config.toml
normalize_top_k = false
n_groups = 8
norm = "rmsnorm"
optimizer = "soap_variant"
beta1 = 0.95
train_tokens = 481400000
steps = 3937
Below are experts of layer 8 (counted from 0) of a mixture-of-experts language model. Rows are named router (the router's row for the expert), gate (a neuron's input weights, with its number), up (a neuron's input weights, with its number), down (a neuron's output weights, with its number) and show model dimensions 0-127. Each number is 500 + 25 x the weight over its row's rms, rounded and kept within 0 to 999. Numbers have three digits each.
After each expert's rows: a language model's description of what the expert responds to. This comes from a sample of Wikipedia text that the model never trained on.

# expert 6
router:527516468523453498521489532506512501501520508471486505566519520512517461492508513519506519497525489475484511567504543433523510472504493502459468519504487479515525482545512489495475508480534464486484466526542499515481458477477472505471500491504434518508512523510459496498466519460519488498480527506539486492518516485475522475536469459481463460496480489482517474449499510492496486519469
gate0:470489504481476519474486534497488526484508519496526484515492543508517491501467494504467491467466495509518533450515496482477463484536527541536487462517507453491533515492528454498518534531460515482483507511505513530511461511470524491496502546487506459470490514514492507469504451504459491500509481476490560502569481496507500472508482518486468534503522472521512487499464472428509529536526
up0:516520502497475489541496514527470478487548519494508474498496513502511495494486518543519525497470465497485477490449490526522478477518470499460546558497502516540486476471472503439531497518461522480501525501474499510471507530518443479503481537480473492510506529493519511486494510517468502521486489461455514504468487479493480480457507559546479480521493507514548479489550443491492500531490
down0:547508490510486465502502521500513466504481541472504483494463483499526474480484505508503478517493512537506493560489515486510486466538502548543514474475516547523511534538480436472526472482500496494524452470517511472458461521513513494488462488500503498463505560522502492490500507528507483542439503522523491479525472478528503479476520543493504468520537476524532493497510540489497519526470
Description: Verb and noun stems. Stems of common verbs and nouns taking suffixes, like work, mov, develop, own, build, before -ing, -ed, -er.

# expert 0
router:509491479552481504467492499507451477522519476503522493514505448515498483476515496535499509522522505526550497563500445487505527461500494501479483514505502485504506466530512480469498521472505479497492481487528509504537468473482482489493534504509461544529509538470484489487457551485549429490512487509542518521501515472502508516537493484460506473536506486521524491481496484466510571512487
gate0:497488494464478487483487506503465506482463539525526492519498535497536446500475482515507482484540491460530502500487506479475486487552511485493501464543541480469538503452453483476504562549475493535512499502519528491503484509519459507502520524486503531514511474512471474491496521480493494472514505502511559500556485450533509515503535521497462539483496473539515499510519470476477488531463
up0:533474462524528494511469482514498481548550514498525464507518522505516453528486535522517495498506456502524485454474473497499468531525509509480535536452475506487478485476463536469447491507534532494504516489492504455457531526551463501446498526503481464482516498534534480507470509452476492529510488518485523478479527490500514472485522506515487478511485490530528497509515459529478519485493
down0:490496501510497473516461493529504519489502534521527501464493499478501479532497500523488482550483433482518477546502499530528552509513496501466525466459521494477503501520501485472519487489473508546525487479538529449511532525504528509484503504463481521470519499549494489527479496516501512535516474519516522481525544500563517545490534542515444507495498489459503476504520509494521523474442
Description: Word-initial prefix pieces. First piece of a longer word split into tokens, often Latin-style prefixes like con, pro, acc, sub, ass; also article a.

# expert 30
router:501493493502470524489490516477495463536457478468540509508529508516475474494474497482494511481479513517535498498538490495507519469511462502488509503537473494504492498585525500499476538489499459498458497509460494536528443521474489500475510503508475569596528538521476499474500513463486479537487545517499503452516522489497495514539492494487498492525517516506509470495491481505509520520480
gate0:483472524510474510499507509493497545499498504504537490505504541504514482490469523502499515486476494525535483532463488490488460499525515499477536465505512495496539486471516489513539539555508451462523519468513520483520517510482489506493476542500523540485467508505528445468533533453465505555517513448506520496532470479495536512525520512500489547481519453483501489485470450475503552495481
up0:544469478482523513527500502526499514523501498492469420492508503505522476498495515511511523494487444532505471436512485466549466475506473512518503507476432514500520497495466518471501512533475502489512465475497496452475519457532457532501492540500461479492494518514504491516505498492499535537491543520510542484500495495487518520428526498536496494531516476491511490490544472516500484502470
down0:496489489484485525516504478512452530485458534479538465487471483498519486497526486494536492495447470505526499507488503564470531437447489505477535450527548514479542519508500481465510485531482518499521499471527479462519537520503505494514536479535517562501482507528486523538495507505475519510473504502502499483507518493516536500488493502487429534491492514491463494476484469494530488491474
Description: Determiners and word-middle pieces. The, his, their, its and other determiners, plus short mid-word fragments after a capital, like Horse, Moon, myriad.

# expert 3
router:518517482510466541483470510520475474527496498500503504508505460498511482514511490512519506504482472522537495562518448473505518466517509505498485520526496485517485491533499473491496503485538466485523484509536512544517476486482483488505532470519439552476534545505488486511496463497523493517497549495547558481472540474499534557489469505435511475514442490488525492480497474496504523512491
gate1:495464488544523488483520503533579511497459518482468464523497492484497503547503494512551498465451488528537486539457504517519489483536521506531490453497491490492489507474464507506538530516513520465509512523468553500513502456497494513520509510513509537450518511499500502479478502534528488511499499503527516500543494477530500504480459511486492449472524527507459506482467471447511487505532
up1:504494456466463494532466504475499488485466513521509468499489515468536524496540444522495497489529514548522493494494485494520465458492519543486488496490460457494491529492517512499456509471529536498516493492534503519507536510485459536514517494481511507457483533484502496497522498491549536502503520519494493498465508501488481511443513509486517495526459490488536534485550535448489523546563
down1:491517473474485494508463529514527500529479468472486482492474476538509551492505474537539509478489516502476490460501481506532481511482516483502545523511460505452480473546482503495492507518502551537520488522537485506495530476484443507529469489480502494540472482505510505505476506491522499502520537503458500487445467465518521470516532507484445462472458529507512494494521515526508457456538
Description: Section markers, numbers. Wikitext heading markers like == and ===, sentence-final periods, digits and percentages, plus first-name and name-start tokens like Rober, Mc.

# expert 7
router:510499497524483517509497519475487476502483500448500511521517573495502497496497500480480538498495491500487497500505537485508529489517462479485498510512498493507507495603506484520466519480580440493501470501483468539496486487503482501470463497507458506478499517506463483420498526461503485533455523513549508494494535490484518524511471481491482487517483478468492491460497513479489519522472
gate12:487493465512510454458485532475495527503476526505448525510499499505484502483467523469435517502447494495493449504481504524506541491500510479487493509422506446543518527516545489504515508485509465468502491510486484518472519522517520508504501412494461519504486503519523530476515527526501472512463527512495530532462534508504479518532514501494537509486517482521527508510504479492479487490536
up12:483475483489485505484523507473475541507534480455467511518503494518460469553510481502466440484509526512492502485490545495462487437505469452514466494508494507522553529506453494499476514504488531519504514499464520463481495571488505514517483514495496561527502512488487494482530491478523509493500534500470474498478519494523491516518520436482479482520474501527485520490476547462477478518489
down12:507505465537506521453517472491480504477511461535461493493523506499506499495488512489505518502473500467488517466493515511545494506524486443528492508480497477539548518508471494506462517465515508478501541523532480452485505509542486484507506514481513467482510484510455517526521500473503548478540466496519491486553495502535513507529531526515491532474530462538553485502502434459514455524487
Description: Mid-word continuation pieces. Short inner pieces of words after a first fragment, like we in welterweight and Commonwealth, plus stems such as Ind, educ, soc, child.

# expert 29
router:546505453511495497478448509483501472524486494463498502496509469519508466473472485509479498558505478529539461489495459457519495473510479482487489508539539483497512503530524478541503517476505468470501523503472477482507468502482486452489497507499420505517507470478481486518483462480530481517477461514508498488496511472511511501518473469498461457513460505454498427516495484482458513514487
gate4:494507465505511466509510543523497466537518509507495487517550500541486525516466517541472532493483501540516503506452480497480457506587506529504526483528476485489504444489467467495516526481477535501522511475479488518553480532477493509457483480449484486522490504482475462501534473555472495496508494530487492498512487530521534512464502518473522486473507509479481493497504504500458544496487
up4:472482450485499513441496421479517512456470532519498540510515490555525494470540478520516464469515457464498477512508518487482473503526476509440487484522502507473495505519517515505470492492533479490455517513486503511477548476558488508537462510501498485499514478477526498483501509532500522458482466522500516529489532479519490527506522523500468465477514500541500539497513490519470522504515
down4:493510490478498504522494499473525503496464452525520498515514553537471537542497474502506516513455537530501485497486494521522493490531506525495488458481491491532482510479533527533480506501494481469470512489521473446443507479456500475509497488543538494432506537499511496503535522533490510550547484508515519484544505469505542498477529534486488466497529542467516519469489492506481486484535
Description: Spaces and parentheses by numbers. Spaces, parentheses and signs around measurements and table numbers, such as ( before converted feet, spaces in empty cells.

# expert 17
router:523478510527496540493463518472461451488487504460507487509505534543470487508480446502491513472522504536512465508524474515524511495498480470494488530534466487539486449513516470497502513455517490458479485523469490509512518511517488500489478517495499491478500501510498487503518543490529513501504480497519534457522520474507524539531493485526496488575518432465429483519473468499482526524479
gate1:514513554502484480515500513537510503492515525516517495483497496540547490534511495509533502444503523551533522524495462510507563502531540457530453498480480507525542468484526537492464519519494484518529518504519450507502478503508519562519477523536526492496479513510464495503514500496519507501491512466493508486493520508498461496512447460531492474532548492512486457528478506541475479519506
up1:506500451479489535480488525495491474509440495470506508504493503487505460459541464496531483545482511524497492463489524496476487461528528541510439460535542474512493495552513495473498535512496544515510480517527491526495518509490518500484483546502460431463510551473522467496524539462479526489534482481495537490494466513521514487467502516540508490502501502506515500486512505500518509529518
down1:500494472450491497498484533463513518521457485491477484491475465451486569480484448507487513510464488489483482463499485481536473500500536534487482522486498549514515508470489483487526500448534550470522529505520498488474508466481505531501486494492521511497505476487512470510445505507498524506519538517488547483517514513469543469504502529511487487540437557514507468473490526505526489503503
Description: Clause boundaries and punctuation. Periods, commas, paragraph breaks and heading ends, plus connectives like which, where, while and first tokens after them, such as Born.

# expert 12
router:538521522551485506491478504481503478511480478454517449494502488523498505497493461519457519546530528518518488533507430493523502476526477491450483480504510484506431476468505472490488506480541479448490472519480495521529499493481489473484517484503518489504506469497487500491478444503541440502492466520500523444480483479503519570503488480478482485514492471491506478494476493483500535509479
gate0:542535501519508458486494510481522503501459531486542491486517547498529540516445446487502486491490548514473497561489508468496493514552522534501534507519514467519566529491506483482500536510454503509516518493476531534486509518515515500543462496505493459477534494508487505466480483484440490531489513492510485468496496496477534503536487520487489527487547527482504473528491480488493533518496
up0:540519473514524493545470502478517492505517526458490445491481492490481461500477500456533535484493482492514474508482438506532503489480464487498463515529498558495519478490493490493533498537480542527528462502509509465460517527531499484477511494484483417509516505489434491495527488489493479507491553504511517516466486493499515521483509524535515503469512519490535484486531507556501478520505
down0:529513491509509491489496530501528483509440509495496477465488502532529524489483538538528495519514512529493502573498489508524512533539506528504502523486496548486458522470456499467503513465451507528497512457531537478460494500481493525531457500503498499505500512517470482548501471513460457497479500481477498501513494494537489537495509494463463490551515519515520441472480476505520546469490
Description: Auxiliaries and verb prefixes. Forms of be and have, would, not, and prefixes re, pre, dis, un right after them, as in "was previously".

# expert 1
router:514488479543490534445491489506436485516535461497535484502512456523520490480499487519498514486506512504528493539523453504500520465514465501507481500510509478507445469503519465451481506478502474505483452516504514517560481496473488506491502495524477535505536483496494445474511503510527478516496482516558542488467530472500487499563497473452497494525487512516500490473486486467513538534474
gate1:510513537521490470502481506560517526483507490517477474531517486524476521509523517493506468504479482548515554467474467497526501479505488532533454490484483486465524468442468484500445515521523503492548515518534495475461542476498491502521458461491511514533503483511492455530534511471482477481499510533483498468476529525489461541491492514503505477505514500498490426476490493491472469492497
up1:493465495472482492489477543472505500474445538493495474477483472459509484524530455529503496504496542522487510502489505469505485480519497500534467492502471497489519511500507478502487505496504513482496492477510471478439481480523498519501509517470507451461504513490498475490470509503531517524463501510469552496499474541502562456455503507491525518540517430504546539515569489463505527485510
down1:474496498502513492485470499464521512478482504483473472508506450483528520477483462506483509446487507449482514472475476554512476520509501551569491543536469530512548450476524499517501474453493524488511501499454504490477464463509556514494471530480469503487523507492513528497458520504493541501498489505480537484465506478498512498484519504496471448506494493534488523491515527543521523487507
Description: Name-initial word pieces. First capital letter or short piece of proper names and foreign words, often in non-English or accented names, such as de, Le, Re, T(olkien).

# expert 27
router:528496527518430528484491529511438477513428495512521516529486532510496493489485488489450522499467475502499503519494486482525527474551462472479506528548510479489521476532522462515451513494517480479489485506521496520491463477495484456495480514527468560542542482552498481455466476485508501501470538492506522475501511489497496495508483477499499494515466477470507493503498481461483524511503
gate12:531508517489477463461494531537495476474492521545527517520484566532469490471480505463487512487516507473465469500493504505517492496518492457481485491458509466514501476508574521523497546508543486492517480504501532544505470490522530503513500497515512458480506479523492504473567509490516491481499529514483528506522470524477482513543451495525537503497519506541544494485468490499481534480542
up12:498503518519500507498476530465481484509502486488458492493516492486463516540501494539465467459477493525452495474454527511517481477486449490485460538487453518497529508481454472495475537481487542541433506486514517452530511536501513534485501505497526492485513501475521496535482484545506525499495481520454495527466476517516491505514554459510479481532496504536515527531483513483472496531508
down12:547482492523492512421522521513485506520481497491469526482518540521510536520495546501475500480511527466487518491472465551527508487502495463489517492448527475543519496502486503520477526482512537519489509509513468498543499482512497489502492494474475468486488498521492519523468530489504491469534505523485476503536503481513489474525557509471519509449553504553562493470502481471529463497521
Description: Proper name pieces. Inner and final pieces of personal and place names, often foreign, like Shilton, Brighton, Jefferson, Idlib, Plovdiv, Abhimanyu.

# expert 13
router:513517511559494520513476542486488467503477490472491492522512524514511515502496479480473515491502487502508492521517451509532518488531472490464495509540508480525476462593508460487477517477502490460485487514559526498530492499494484491475494476513480496543519523515484493471446446499515483545493505513490528468529532476494484558517475455476475477517522470473502471465482482511473520514493
gate0:513468501517489462486462525494512510498476538501513494476514545486501520531465522526513508471494523522490508514442500475529516534523495511553503494531495504560541494462484493532469533491478506461495487496505464483502477488486530473515483527474533465474491523453510540484507517481471522546471489458484487506547489498505473519541507496451443532479468492502484480498503458487520514500546
up0:501488491503529550545467467537451470482518486528510503483493498534519470518540488534514483490534452479524478455509453495516506533482479524493539522468493524496528465495454478476503495494461534486496479475504483472464478486518472480473509481497472453495493506524504487495477490513524526498533527451486525481488478466528516490491501507550475491489471494482562447503530492529502502497471
down0:486507518530505489508497514542522482540456506467524503505515474530493461489493548494520475551503476530505534538474535500530509435500494547489528481481505572484517513496532486529502490471519504501504450451562486474477516506483510457493509489485482520496520501560465499533469493535489473505503487481514493493535491490511500506475501506477453493518506525501527464461501456491505522487502
Description: Word-ending stems and suffixes. Middle and final pieces that complete nouns and adjectives, like ct in structural, ism, ion, ory, plus whole words film, system, song.

# expert 28
router:524525509489498506478460512476508465538473487468540531505536481536507467501490500477509527523475521534491476488541513474529499467503480498473515520555486473505525463555505482500515531475497484490476500525481512524520473530463484503473485497527411522539533506532492513533448467480505440518484552509509518502512515481480517472513508480472486481530519502479522479481494477511483513523487
gate4:491518511541458461515502492483523445473500486533538495486557475544514501504499498512487476508500512508493480507472504498500489474496493490515519463580489498491476508520512496480476527487484523467547455468480468459541483492487492497487496440474465477502519465511512540510518454517488500530513503489466484498477480564470520489472470508487511501505544466485506482479476520474511554482484
up4:488516495491531536468458502538534532506498487528475496486548485554500456485538491511505473484499471520518491478463552497458485477507517497503514530511485549500539508466479478509456498531473513465507474493515539506501507473501513501438503549498489484479499488484494450490541519510479505500525509525473511469482525457528489463504516516486451500500541481522512520503508480492460511478561
down4:480482475511507504516500526497525483546517496521476509454513534517467536530465508493512486481503492499506523498503488521526512522535481552515541493489492492504438546512534504508494483498503485455500519507546486514467518522524507500519506491528544495508507556559488510502532505546507468512521483478498515482532472502533539520477479503549529555522495587486518484502477517488488516482528
Description: Line-start list markers. Line-initial dashes, bullets and spaces in infobox lists and tables, as before Length:, Website:, Genre:, plus determiners like its, their.